From a checkpoint of a small mixture-of-experts model trained on Wikipedia.
Size: 8 layers, width 256, vocabulary 8192, 58.7M parameters.
Below are experts of layer 5 (counted from 0) of a mixture-of-experts language model. Rows are named router (the router's row for the expert), up (a neuron's input weights, with its number), down (a neuron's output weights, with its number) and show model dimensions 0-63. Each number is 500 + 50 x the weight over its row's rms, rounded and kept within 0 to 999. Numbers have three digits each.
After each expert's rows: "raises" lists some tokens whose logits its average output raises strongly, later layers aside; "gets" lists some tokens that make up at least twice as much of what it gets as of all text. This comes from a sample of Wikipedia text that the model never trained on. Tokens count by the router's weight.

# expert 15
router:563465507485431527536614555437490479499491442472530591517436573574531555549511520579522639523421551542552459516546495464540484465495513435454481527440496491556499426488484449557370429484520522
up11:497500461590540532509507510527514545534590527563467470595595557480594465385453545575543464430550503389490524443453523624506456501489573501467541485533460464511466459502551408487544503483519473
down11:496406466492458505513544540476539552518499557460498508606508527430557573491471526464402431436540426468397555525551493454520486473480510536538582513541534465442443486478496536466389498426463536
up12:515606499462433420367486505515472561557544435405480501469475440456435411535483470434414441532504539596537500516520543478550430491448488552498494535449431539483574489472444460593496462477528501
down12:521468551486482466476512515441572458496579577552599485449540512619486543489536495535542463583561592421471624482428477510432472540520526431619494585534570477439554481479546515447513476604543494
up13:479468436483535489483435594511484424536464535432506537524433541492537458505503542608379411488521534378450496454493485452481500584538602448473510482481565473492342425557445408482503573480538536
down13:514489536453396442508601424506518441552597571493452455510435428479545539453537517429546352519546540500406416520533565562509458503469486515529528507464524480417416397566447498544423452475456432
up14:503431512545523491514475406476560457525486508496454528529608512458473603454457500532590502492582458556523439545560573569426419548494542472486477604486537543476473476557547529411539509488509515
down14:482503541433516438403524497536582503425512528467563472442454516449456421472539548530487527483463547476453503486396525559476430508450478468457481499515621455489533531520402571554531443485456530
up15:572391465508428505481473499501528505579528534522506337460458517526506493527486635495514486465484526467563455496527570584561521441469469434450431544422507516464415467397444539531523485566417527
down15:474539536461586510533566501491468500442502491485456530488498420478440497454401395516460506478446458555396497492425521375471560540539481466468413481389427495506409515502465558472525492546538487
up16:497550460519525512447531527491483507537444577501499419541468499499374540443436418382465393491554543496460549407548466480465489478512526532476564425457547566459479568600532491535613572506615451
down16:491391535434506369457478479525479522522532518371512456510486474515564441495516527591582455517461458413492499624443446454544387495533438523584356436493530543478521451525477537483483386492476503
up17:485442505551484637461537529465496476581557475488509416481382571484481441535405501539556523624419471492517572595502502496529469609449570514522523469408560408493606520521509490580426506513502481
down17:556526469318569520461485498522537466532450521446474440418404415509517555538533430608525441419527496469540469527485515480431529416519529523522478459557444479606518558502438508465540516466421361
raises: " |", " as", ",", "s", ":", "."
gets: " such", " name", " based", "s", "b", " there"

# expert 0
router:503515479506468572605589532414468428445535518485480567448418499512457509538464470465471533550510498504519572479549527494515466525474452471487479453449498510515500462582520457577347449531514461
up0:513604517566499561517536519571532453508542482497526486514552525480575531436540429511511470522452566473415556467537547457504449450561521448449496391517418455464485523425611621430448468470419512
down0:494517494659488512407527450436449480509516550398414458489548471506506490547526493426483534554506492591478495477582478565549541598508527596495540611657511410529371574443559532430463459575573463
up1:491440538501455493496471485426468461481481490531435558454456480524413574496499578447572564521549419489424488500570414437579525483503516645453467460507464482491554521494566420471384477486432462
down1:480465505470543458582601527404543527512576501523573482494544468469499573477491454494510538549471574512520442558370544372554578488539490504561485505521428411610410525544479464327454541567578531
up2:453481557533466552541461374454569567510473581502498457504489491527487456406407558517506518442507452489537490501368468542535556549502403498537472567459440478549538560490433529543463413522452432
down2:511520520535438609519501462467401519445449489488494509556463542456367483522460474508506528406384454542473547605328482439515473401622549443494501538508443437485477496468511441540507503606484461
up3:536523496520540580525532487421468428551569386485483461475491538532449392535448620463539458499503498566449578466437461579422504514536470366498496524566535498534555430479489465575587535508460510
down3:481544451500483414536499488495455440503514472426500537467498503498466507595517491440454565505427441541531479448530445408538520503546404472492464395532467486533419447482418482435576454433544532
up4:450495530426514392439479452504520478522468553549516437555573463497537510554493462487554501568544414502462538557438489424520498514602434533557374539524513603443482557621488512446439485490469497
down4:567502530441545481486473530536495547575531525517511460501531513564529493504470469451479543545527492484554585413502499620480475490575481493411577502450480483500449522511417499548510510442471462
up5:527504491510450512543486496486399501510493418548570476565435530549533550509369488528540467446455600470532513529392459542501453404446447556528418516462502476451520492497536486518458475486493507
down5:495522445429513496548527406444570536569471490580550539519526548411527515497488536507518524519455536508508579654409442540480472496536518496564494451463556559502479580480435552518438438554606445
up6:530488410550445442545588530465636486532511511532429478511542572502498587441458572406568531524512559383496406533592521487418463525463469555548443491490401541513556541547528526485537511504538419
down6:481523438502466568455501465499420503556481515442527505480477372458464523450542509540455445428532554500610424580473552455380486479451486598470499467536479567484437466535585467537510439405460498
raises: " ", ",", " and", " in", " of", "."
gets: "er", " more", " most", " all", " less", "est"

# expert 120
router:499473454461469560542506535545464395531538446521472634499505520501530500548492445491490594619410577467508503462485481462572462587447475480451469543459475477503430475508515452532472560463570448
up0:421442508420521495599509597481522567519525439586396459491536516423465481476439532462493409518494509482561531502374434499449495472598553561421449448493580514482570547499481448467466549538447549
down0:475508477511485509569516539550509474525508517505479503592521563500578498518499561373483496553506542533522469498461537483462478445545479486540493513485551531547579470443441528558435592551514486
up1:550439444504585481525486466559430434515494510438496417446584427487439503490497582585485538501568487569524503440520519490466489460423471593499429473518455500538540466469453442568516518465516533
down1:484465503508472494496523538465500562407446509543513566507484487560559463578473522537515549492494495528511529546311485481492503429448484534552488414471524469532461580514497604465497452555446450
up2:515499477524468458495469497453573495584508592515473457517510550598587452517505532540552449527492523442554430532621502490587472552574458413497584578512533443519471440588419427528516520559606425
down2:559446503401474499496527528506391524441438409547617523565476498459492443443503542519467474477494414471455496453368544601494494544472437504499480478454437511453549485516561534490585493378472446
up3:449452533473513438589552463435476559478523473572551458517587542561503510513561437419536403523489523448633509462535483516547571391528511534478436361526521415563552536487486541486472449583528448
down3:392560494504486550456522493437536537503439480423461488507450531545492493520485513493521502563507625537474496542479490460466531525507471434587397454436580489542553533546590484526522445532514600
up4:559514600478471480507495478564441517411466443455572471551448554587520506512500540524420429497516585462506529428546490426460553524472580505562581511484538526502586477478449567479383472364502528
down4:582428398499487458464458525433526544474467534465500484491457421395493488523514473496421526466558513518468528394538593564440460600528460496496499482451519508465452472561451523517523449553473500
up5:537605553449486522475501516582511521489405494527458519594520498532531486506536491489510601485413476420430556490431485463418484577582411512498498479511410507531478456567515479457505458448459398
down5:494415440567506579470547476504480531517527487504532471523489470485463410532496527606515467521519469483459464618422491460527567502541600518450549487420525507545467497473377391407499509474526548
up6:353558421517617476457528409499508469582487418512556521463488592502510466574544553521495468475539501490561510441616498545494473537517419491521551513450489377543403439452566539543478531469463467
down6:562523517586413483488467480495493512544504481553501523555408458448480475505458504509443459546490466567500505473433545513523467506533492458535425462482468453459467490430488510541524454431529533
raises: "\n", " ", " —", " –", " November"
gets: " |", ";", "---|---|---|---|", "|---|---|---|", " Authority", "ч"

# expert 105
router:576487502438412555575482469471459444555519510479482539529472478495591446489416481563520610515444492474405509371560521371539515597462452497489485541440447496518501470573501491531485490505554464
up0:520475546514526509400532511453484493442495496451512475477569533459598414506435474440460469526510485532428453547545549523501599541476456500547433545523476432414558546616557467542398513408540460
down0:523523468564471438493473430593508421494440517449463445535492580418452481597546538436475530500501518575540564503338498441479432518607508486457532574470549410507505589455498466480591517517464528
up1:505548470575496514580587570529508444527432461577473475502465492545449562561498441460330480514467562536471558470502491493511632477581510566526561490535526469452491479466487442484537517546520545
down1:433397544495554422509533457456464459480512474485413562487537420515570400501493497524625493446510493450380454457521549529433474603501557487624594477458492479506481572516405569510560473477535511
up2:527439559563437519464517614501440432509451434527427548486513530517471526471439414517452548548491534585481471468614478536406490419409511413498516566479545481502508491488499493448485522442478461
down2:398539437540504443548465461496446563586485555490432583450460497464475475403418582540541522510527448472449516530457621467434493501519488518421435541591483491573402618579512433506503453501503500
up3:510462521503553463434472526503563461551474550451471532503445575399440461558643490544460414488483521424476527404496462506441596536376458488426465539537518478472487490547396481550518521487429489
down3:538514541438535563471527537416479545555568487578529523452505420481538516518539497454590605487518436478585586591530525512461484467442505470529509569425497467479383518545547574517472467509510480
up4:452538527512531546537465390465436480464522479446470494445490405446583605505436449419603552464517486539446493459534457377536487529602486519505474514456536484631509472468526493533460522427475583
down4:517578431577420485452541577470459492538505466528555535452445587517542459458467519449483533486400592472516450536468462603435470515499449477485508499445490401525580557479510428476535515517431483
up5:524466565566541533487489457525443458534578462603512520479485544592478502457446479468441497593468518560553523529490603471526518565479541553552476564382540611492529510482447609548472535451488450
down5:539512504394529556555514444598509452518524453508507463530470536485527488497503464420476461446446511498462500483396471393415559401550547548545434507422492413492467448468616479537493501551490517
up6:575465505473587568503364507539548504517580555515546496602555565501500466490530456517504542463574534482469490533567465504597484564481429532390399496529381538521553556535475461428523489556474546
down6:616481619503542522518433438533525595444486502436458478520570489556543517581527488485445475594508405440459507533507493503443493567471481443455504482489490488489515451478413559582510519558564487
raises: " ", " Website", " For"
gets: "-", " un", " She", " pro", " Pro", " she"

# expert 96
router:527429506459453511565498536363416539486431491457490518499451530536526482518393488499539453500471530402384576434533512501527490564394467516462398558480521489493439526467485508513425537536551488
up0:474553553463460448517475521556487454476373531500582496453534438461525451500516467592422498485486436420473438508416423435459532471428521534450402477505503468470487480563433483528452489435502543
down0:551486522569478591477513482441399486516494487526513411534485508499531523561388524514582488529461502462516531533547516530535370434508457505566460477551521550484448539494488556471587473579470554
up1:531452427422561473625458542528556528488385474443468343467504516478449508503541445572514512443521488505523479542468419485471451535575545570516553424490488545471416527456511315484459514462577523
down1:521487574484566483519435560546474496482550514505521469537460502541518514484539500613515496528571516452467459483444458467531556455477555491432503536624477494519630444438526619565511434580509396
up2:532533507554496479531544369528531492532477482513476508482502532626494442456573632424437529516531530529509496524530484526520440487577609465470534481566487542520483445462397557494457502370486585
down2:497474548526593568539496520495534454501413488404554475496479536500408539548548483455554389460610471559517474584480555487505488511548592470369510535446450475543485553480512497541467477483486436
up3:503475525613563533508428519407442448476491471519510493510492464477517590499436538426339439541495559544564405468496517559441505418634488450487511417526469568503586560502470510477552370453446462
down3:503508490513461520511518512525476574437508499482447597565555491583479537566462437639566475448364348439507519511545468516630408463434545501497482565403507451517475483501535467448475474524560462
up4:542575481559514640457467433470488546483608512497406488518480474489525424544505592494607507584490425423535518506456534564435352501463506526470513590554623488571498542533487503523517531533450531
down4:462593493494467516505510473440565480505427408471432494415454539563453454407445590474479455429503451544537491500559459507538468474429534430509443496460463568474550488482498499423575511481441545
up5:530508535457558450612438400465523497520549549542547511467486553509528486563544427598496459561453508470538558488473533485445475548454423512418475477560476513439547485440482531484497429581532579
down5:667489573420556507427417508543568544501479487477519506484534465448467577507476511573504512572477489533529547451497465509450499461602450552454391478440459538523511455549471467458508520454501548
up6:485445517485420461503406460488490521501437439506487589543464489494550519500479399542501436568506549538536577590473436476514573465501436451507455498511509519483471463462421476478500518598510533
down6:513539529469461471533509553507483526466549602458539547499543541526431520483553555443521451405492558490371566418410570496506555550479509525420439610559510555489463536505565549533393497500586448
raises: " known", " considered", " a", " called", " the"
gets: " be", " not", "ly", " also", " well", " been"

# expert 93
router:623510506491536602465523557432470452459471526383421520503509542480544486506461413572515570579470521490500657557534414487494434517481472374501538557516490457488539477529511490490473473534620503
up0:484552537534530453562528551480462441487384517513547527515477540396539518483477515500547491506505472433454423532501522497498472547517480420505502482513444559501523505688485526485495553542528581
down0:455435512524521473477457551515477526512499562505556465476493473546467471492540465555489494567448472552469566478400474516497459545461454516459552539509450554472468470416532392443463548433425601
up1:401403485597455468588445435424384528551547490504495444579498497543497499433535458560446527495497564507461443543500566436490468411530529521530507488575461551535456510566541548407426606537479542
down1:581537543459529529577460567521504484485481504492512533457518480489540489494516493471562515528490402535527525546397511535473556534562540526557452540469583458539440492507527400468566553493470558
up2:459554613397636528448536463459451468513648500529497471428476526479509538550456542421509398501538481472527489505570467528442594486615490507555444524469461488509592487550516537529465483505587579
down2:432524488495445490462533478510526502435531571491494563494473553434469467432473503508411565436473511453475426619531476426399466515388473450500432542408433560481523584477400586538462490592521460
up3:523554551454494553512561475436461468451385451508585485579523540495522551515482406482484460546396555508433402519438531549432527504440448633485509487453467435469472540459512594488458472494613488
down3:456567403507541403489438652542512491520477549582552581482519458536479494453591521419425525559524486480459509566555569524573486513547475496495463440493490482473524516499451546534455433523518421
up4:528484532436535450599439542558434488506525527493494408501491450442522512493607465578478477472511531539502517461521477576563509486415495468489572512553517434535465569423456527548632551511443427
down4:461460541560554482440478495486529465502425508564546569503552605447466501448451542570453435473475524542525516461535526434557439430597519456399513474502570560493429429523491603506437526486518512
up5:511472427474534479510553387556462494505482450439528499460472579483534426485516563496466503435451529468557461535568523453551502490416518424441592513511506547485481436542484536469456502469504452
down5:481495473550481462563502581527432386516460417552478527499478479572461628490510465415597555541484508508495510512446461519507534633469459454435548516460461517510533473392498480460505521480546497
up6:432484590544494471519530448537511546506547518508516505460490555598468553372486510503525432518497426488511498569541494615556497623573484517508384505567521462520468581386604476494513521539556481
down6:440401439480458469518494475470428439487496505492475480366447504533463456513453494499475511538467566574496454530506463513524510575425482555466527405461484443535439502446433456500505395515539508
raises: "ar", "ary", "-", "ac", "ate", "ist"
gets: "ing", "ed", "ance", "ding", "ive", "ning"

# expert 9
router:514417517408532606474579463413518510491473450474459497430501561492483536543386476549545558558344562482532532478559468417599464485490404524425558659497497441587447473545465480491530572539519490
up3:585510587493505590524546506523454523458500536508405507532487546472506481556535535525576518516440443432489586460485407522446449531429537507466514530448514526513466400409518489468409505456477497
down3:558397481536503483417395560442587479457479399552563466482553469432462472459548492551448458503533537501425443604496548570469478503384537494509495563440460540524514491492558533592434527441551511
up4:402506477624412513457513550544430554463465522553520455449440546510524538553498476505488451520494463518402533412551448536492514557412413528469502485458440567593480487514569474515493570540459450
down4:406502468492596500479482473419446529472534491531450577590514482454491441480460511506484505557521520514492527554453544443464465543486500546498454393469494486533554432480482571472518375527553480
up5:511473488511445553460484477410548506503400490526430448443510443592427453557481453507431554470483507500529463558497441439519481563424545586596606651401550603469450410517485518591483530538476439
down5:419458422486462443519438495521474577482460487542541535487463387561432452496545577409491469494526465421559544533478561446557574580523534449464504417475534528503451502517455571541444510570461411
up6:476558524494554502523457491604486578452551449511405556501515489438512577521508406580529565414444518476492615537529560450522486466600457463470456489480554499540596438391462501570546547517535469
down6:355473525478435434503512437512569463543416411553470379456466615527475461507521516498402456482485506561509527445499327439533549501432532504507432607561563480579502477571388499544504510439557526
up7:487459470553415429416462460498464481554510521499443511624474543543502566453491513559501506534463551450439503482542564517551418523427528539538478532487507460575490552433473560503552484472563450
down7:475596502556486523522503484505446478544561518528461547444480556499450435576534507503449494422504375468492463480503539413571520539450509494427558572448463403549523463484487468519601534446504573
up8:503506419436519466443417505551423598432491599394443500448463578381537521546546529489479520478357547481388485531518488514504519470384426509525529377400485526467524465499435512612465472537500456
down8:503516515520418451461449511459585535498474520461560610537485487577593487437494420479557462493420416529451499506474552539423494521482535549440473480359461536561561502480491511533488537471536505
up9:481521419572584519552483597512480446531456482411435451469476532507531451435443566451454538448521506530447470479459535423465390441508514496522584434526485498511504536519586467521515549497479508
down9:414473518586487484488490546507574474481590375582519520524486506579450462471555509548515460503497529530582502473590551501393500498573542503486516529553467455501429614428566570536496523472588467
raises: "der", "ers", "ul", "ta", "lution", "ps"
gets: "o", "ma", " United", " them", "gon", "so"

# expert 86
router:514518472425463611593503519495485475565510478486402522485478539484586568543470487585479513530493437386524525448554549488575414618469464508458495513514462463500461475534585426521451537603570479
up0:413509573546516517540516486567503535412566502498494450475510510465596500561548545434481584436340491512555531526568440555494501583481561517479537642468496458377437521525558494514502589620491490
down0:503526456472550490563501575432550538573466471556479354585569517515465550458515425516435423528612460488455481570448511557489609506365570487557448429500546470486535577536542499434464519502573480
up1:541478451572543496523556431504537542507517459427543539557546541516559567434594449504503464529503508528512571501499510489563536516439424457518480538518506509477552476507578493531458472433472462
down1:530585595503538456437488458496468538562531519521546532456464458484521429466480401482539451457483424456466500576532492423507523514565552495535595441563507425443473509492549464509554536553538465
up2:457493478506550526533470510430413549465488516463469604575504478476460532547403509499469572501583544503403576491507529547509536475542563449511455469498510592505527541566535491595486470513536516
down2:474485501538567444459596490561554499508478497516543535463553598603463523485443515431506560457475537523486448518547520497499378433593543482524510529581447358453444496464510486509437569442548458
up3:495513478555529442533573490528388507473566465504493512482536504476535507477457421486594419590486546506538489501489431459533562408552474433508568531523567546550511502528487401546369527474525501
down3:492510526549571466554414573446499487524512435464527408552444481544567506456565494494501532539434544459489513484563543382481428643542563545479492475534493489412527499494490570532418462442482474
up4:493666502490480480492473517405532548322471535512521510509516524447544524475552445469486518505456585476537527577535495642486495462469421505521485467556526405463450547469505484569488580532456432
down4:443462478608519523543510490492446634468513439496497517491470508506458506529553606552559533436559529521505510464433486556549437513525552566493533539515419527477463503488539444487502501497537545
up5:556468560523474542490483606512514596503462474549497543484468572515499495517453476484536533510411484456475516410463580471553538491494507538486466539429524510538439508392535403488459597457536461
down5:559426423532551476541535472368535512533554482535480515498547573478613580509493473487530538537523468619482524438526543464541574548562498528547483461430520522542511485477413578531463523514464569
up6:487541435502529525573514516469485517572385483435470528546527526494491549450573453475559465482567458510474512442577533515527489549516442526531609419514518448448392513569487490456537523582463477
down6:514625554517531469405507469452467501552539548556553504538415498490513484393407517505446460516500542442471488543419529654543506456527533467470429499546429545545534504507586449540555520497357464
raises: "s", "te", "T", "K", "L"
gets: "-", "–", " \"", " non", " un", "/"

# expert 35
router:575476512499460557614537596450440464586474455385447518500441552503481443558531389547431491528520551449444591490506523420512492568436471447504568502462478467534525572566530467500453493445591493
up0:466433480468563500598524520479568513514511567458453410492505513506562481504552492475512429496514508426485510530587481508562512439474523533511450440527497505478375478567422575561510466536374503
down0:467511479392502521489474458508552480449477505507525461521508497496477458471533482503482534486479485457550415552471422519545449484430468582513363463499572564548485577504506542525435536488475442
up1:498521473466615534554589449496441521558573474468573529555500536530552553509460460518511534474529500452469500556479479470519556431518613532533498426533503492446442504481658530535566600533504535
down1:535586423469516496478569558506483489583440511585583513440510545491554565470517502504541495556550459483404426574511468447399469507475501429453563596577493478563511439519506500477544476576433370
up2:484445480512511519455514518401477477586494527580503570548481432543481452468622556592436508518511528448468502477524497501462463469443577482461525498525465498445561485637521434429394513440539456
down2:488527549537527548544436456567432466473523552491517566538491491506507496499567525480498461563492536358481543423641624488473560457428403490468534488502477433509556676508459522496442515541491488
up3:481509403527507418423552485480483482507529496492539562571376485408522642571495445439616508533428470449524566466437470652469518525502494434606430490407514536472611550542525519456467491546513552
down3:483475468457520480549514512446533499384518610578560548538389525515482503455504496491461423492539469506478506542566444543451490460494526465549473535481499534555395437475463520530455488513555479
up4:529448571459414531387524477572463495403502479573540485467455526473501465481468466413516545495444474540553466510558427433550420455518513465550490428487468515455508569500447546539492450531462531
down4:544540464534508457474513479526578499471421541545507576545466564555560413523449532574474432549580472482504450450375421423555594471578475469535521529525457547615469469534414487433496413412633454
up5:506513472498497396478502471494515476500460552545410460443424541518557422579480493490406484557499482492419466456494508542472598550418515426484451443466393505510511473490426480515499570572527456
down5:480486587489519507542527535436405527401617483415516543535590547528467443457460554354471553516557579510543492429425571527414542514437491490503463396536516515483502560459575519558458461546493575
up6:605469540576405547398481517535582456473500461450496549439570468422575491430494455620535469540539573495521411563526425517474428506388474490534528500490472596533431559513465505561482428511570421
down6:506517497483576507453464408444342545385564552531508496535458551582432541489479520476526528506512479438505532444465465527511530538403510565519497477513540430525515441497483586575464465516519508
raises: "-", " |", " and", ",", "ic", "ia"
gets: "ent", " National", "tic", "cent", "ect", " Royal"

# expert 66
router:552495460421408605532487506503473461500441424473502456474538539538529484572441444488525481562477491445536497418577440485587461489390511484512509517485478459504501436587601433501378520494491480
up0:488494560488450430470565605476511594552429537591587533480503483428468478510526525512514518496377444495537552458530397463436453416502497622537504566468518448465572428522472422460443505499426476
down0:393509423516538412468441486481485508489482562445441434447561499386502469519543429521595486473606502473415410488507511509586531586471465409552450478535464506556581479493572568496606485417577408
up1:513540557485519499494492499579449428509620461474424439365608486522501433424559454424499567574530480517525504474460546497508493492481573517546452446423457462536487475486458528494514520513523521
down1:510542433516431448437518446494430573483519533523481400621449522570487547603463485486443551486529541536462509462419599520540518524527493418469524513487556520553505406545520535597500557506434470
up2:496532518607399447490523455574485506494600426474465441453526504494530535516511502494542561521578474542513517459532496593529491463521439459568502451520541503432534548576476473496532497448489535
down2:467517533417558528574430573532496493464474485511536512455545498550524498496505462435457437476459533584492445521512507473509455507509449533473497513522520482516523484475428535504495524483515589
up3:536460504483453475553565502525491466551440468497440482530566433444498441517542558486475447479518432536522491450426490583443548462493610524528413466531533515543495517446450514486463512553595525
down3:591507511540512511507496475547470655570474534422466504449516510479591506475545479489515438547424490511495564507569541447520585413564506546527481490471526472451505558522527512519497523574521453
up4:513514568547468448515477534527502458489519433543447505427483420562566486457538544521474504555496494481413500503577539529445475490484561435474489467419422536438543609579549517374484551436548426
down4:442455500514509500496548396508604473487460573534475449547478443529470356521516510484421470471432445590435531444482543518524595513522513567479512384514489483587533555512451444494478462532455471
up5:555513474427473474458532405420531567393493544452560398519498544542470536570488406466501577467462532544456508531492505547470510484495423512530494553533512426536395470405591470511442479561623553
down5:466497488538585485497564534433489513492439536525467471545475481536574496520473477533550490564462477430582485490422481542580554549452535485490567518540529531414542538477626565408516473516536487
up6:416605485491507501441491505505455486507500534441482538462501459521581541559503572412457447544474480492531463548488506554481476500610411427505565544488458532520605555534567562683419556487422556
down6:541431542499543568481511437504523484578496521501465541495485440519516522490485437604515438487453489590527583548536430527485506493504491486537520420556405538533450471473487469501540461570496513
raises: "-", "1", "3", "2", "5", "9"
gets: " ", "-", " un", " ", " ", " ~"

# expert 85
router:542491469498494528533511531445515433522473477453500530488430555495481497536525445523603539514491563486466539488513407485505452598497479500439493535420458503448528444528579447540449465541463505
up0:487499421497455575534455550496530550470426455547470517462436449498463505546448512503486453491528581475536529463593406570506608488479523545494485565487489595615547474535518431539527541436554506
down0:500424450623463543538452513475498391543515460550526473520597487482456506535533501568551577588498504520571479429545454520462496429494432500475492533476491451515532510545588459474520495531528518
up1:511452546462504446449495488519373514482479432512526498538489566520443529413596550435468437487530566451507517445544463431539391505505453520432491507501435597515617580515451545564417529611435468
down1:421531516439483524498506476359599564515513564513489559485409485534492468501552466450463564459527539394514538432494418472496482554525575445473510462517537535594531430466576556505529481515548491
up2:505568437597515548471537532551449407576446526486585462528371446481586557517468461470548564502483529457569500490544424533438450599482462483494519483482482467552486472542531501545531431555591435
down2:580495446544452518515458500566481611459534510495408512515631541522452588558485505540450520543438419595533540412539613531571500482457482449532443433424517489518500509492482575559464475522508549
up3:521546448441538485563441450521475494493539514502552608386473514486528460484517552530466585412519502571405505479568453428487520456553548535482504467509482515585523543606449569527602534527558555
down3:520485465480471572486539386525383585538482484396470433471438483560440462432614520441411516521474475527437486527464571546523507458502445390529432467554508542430471539336444472514557467455505457
up4:459475519501500550471456459452484469478511481580498596478472443444511573511378432548576527474532483511508496455488476480429523539490514528472463558596427455536512519505499423516468449409515540
down4:559472538548414444495523437466499497481496503464481372461528506439496440501525425555525514525542448454421544532508502501500539501423501527477479496525526491543517425439429539564516429497509414
up5:504549547454454536538521477471459443539498525525483534526462475396500469495543530586514464515474456467468451484603541510535551451500586487495514498514603537438423501498548450548570536406475542
down5:395546500547545545467508489485548583489556505558572593524506447490589561539511403439538476546433505513503485573472600400491607532601492527485496520476402404565630474465461494547516485440512387
up6:540536460585421419598549534530542508459572451463391556556450459487450534505469542460424522404504488465484514467502511512481512480593448519555599524471566466502528512521520473454560496525475573
down6:497503497511496555505490467478521464530437509475570515538487488441562535540510483544436432475541553513562438637362468477558421504499550518482480498521433552496467544483544459507469477425426399
raises: " the", " ", " a", " an"
gets: " to", " of", " for", " with", " under", " from"

# expert 108
router:503400508408466532529465434421481471513480451444465451431456588557454476545526512496480412571500523429410505439631476479525515532479453548411440509481493412598443545532582444520544599527539471
up0:534421465533540539471567468404534467527453426492514590528539489484534626494511498490597483472524499493480499448637553361419520559568437503470502569471538546486499575523573502573461477534423559
down0:490527553520510448525491514531505560430507515554553479506527516484506499582617569501526537512431428502525540532447453496490501464530548419402491464485580538564428466512498418565544485488550478
up1:601443495542451452526542510484486557489477452446508500519591405563489428486473504455442532428475471433482513494497512522552578500530422542361472439526466574547502482457543539557535513476636578
down1:530596439505526555541552551481526528485489458479512586468514541406596542406403413608403442505486475536389588535421506550473513508440588463454510519391531422454513453496503448501485504501466554
up2:490474516492453493524555559516472587364481473511549467460440426538507548590410443465517500465551608567509557494486477540582520487531557437453533596410542470571573491497386510475449526497505439
down2:502508500626475459523535446415469501493500521454491464469443471379534535452448591440628524521567441411484498492542533502596589538482557422534514469511541521518452555569472581500532519432526465
up3:505443496530465562487508472435529542530444454461497367540515480542477545482514499492522592478507509524447529471529485580470507413538446463580478567547498519501404473514445477433574519499543561
down3:532489509528454482503511548563476454493504480553483585569525495517412483545496543538525508541519514467561565410588528553561471399466575626428493495487553516533561457479569498465458462570447460
up4:585486544452560546565476500478497554520403529657571495496482520443497500470460481501500457485467489518477494560515514469545419572564455601421411381533479612562499589579509405500486544592403558
down4:504578429532448496570500556499508473525453436511583491417450409524575524491543530542502435500544470487540622533592495527473391557443523517472407502461411622544486496501503499585491473444507485
up5:518430496505490641565515431463545463602471495503471447426516532436540473493580512431622426447519545574515504507473537544495510554499458428531523458438419450572544497531435502478556540397545469
down5:524520538507507456505531389478455456596585486515400524527575433445544597524483506538540575545436481436521497429522492504427474506548502550513427422521505475513507478477534514422488504521505599
up6:425556447388444468443570511565497514481498497505517559475526530568447553491548563502570542485382560553550517524510554438375538483528449472517426524569528435474509541526599448508475455474528482
down6:495582521491466532521382490539440581538522552446511464528536523589522564429484567501522482565509503500452460427464544539516522556468511570561469435494486490488497530469439451467569542501529518
raises: "ta", "il", "ap", "ci", "-", "un"
gets: " as", "ly", " so", " As", " So", "do"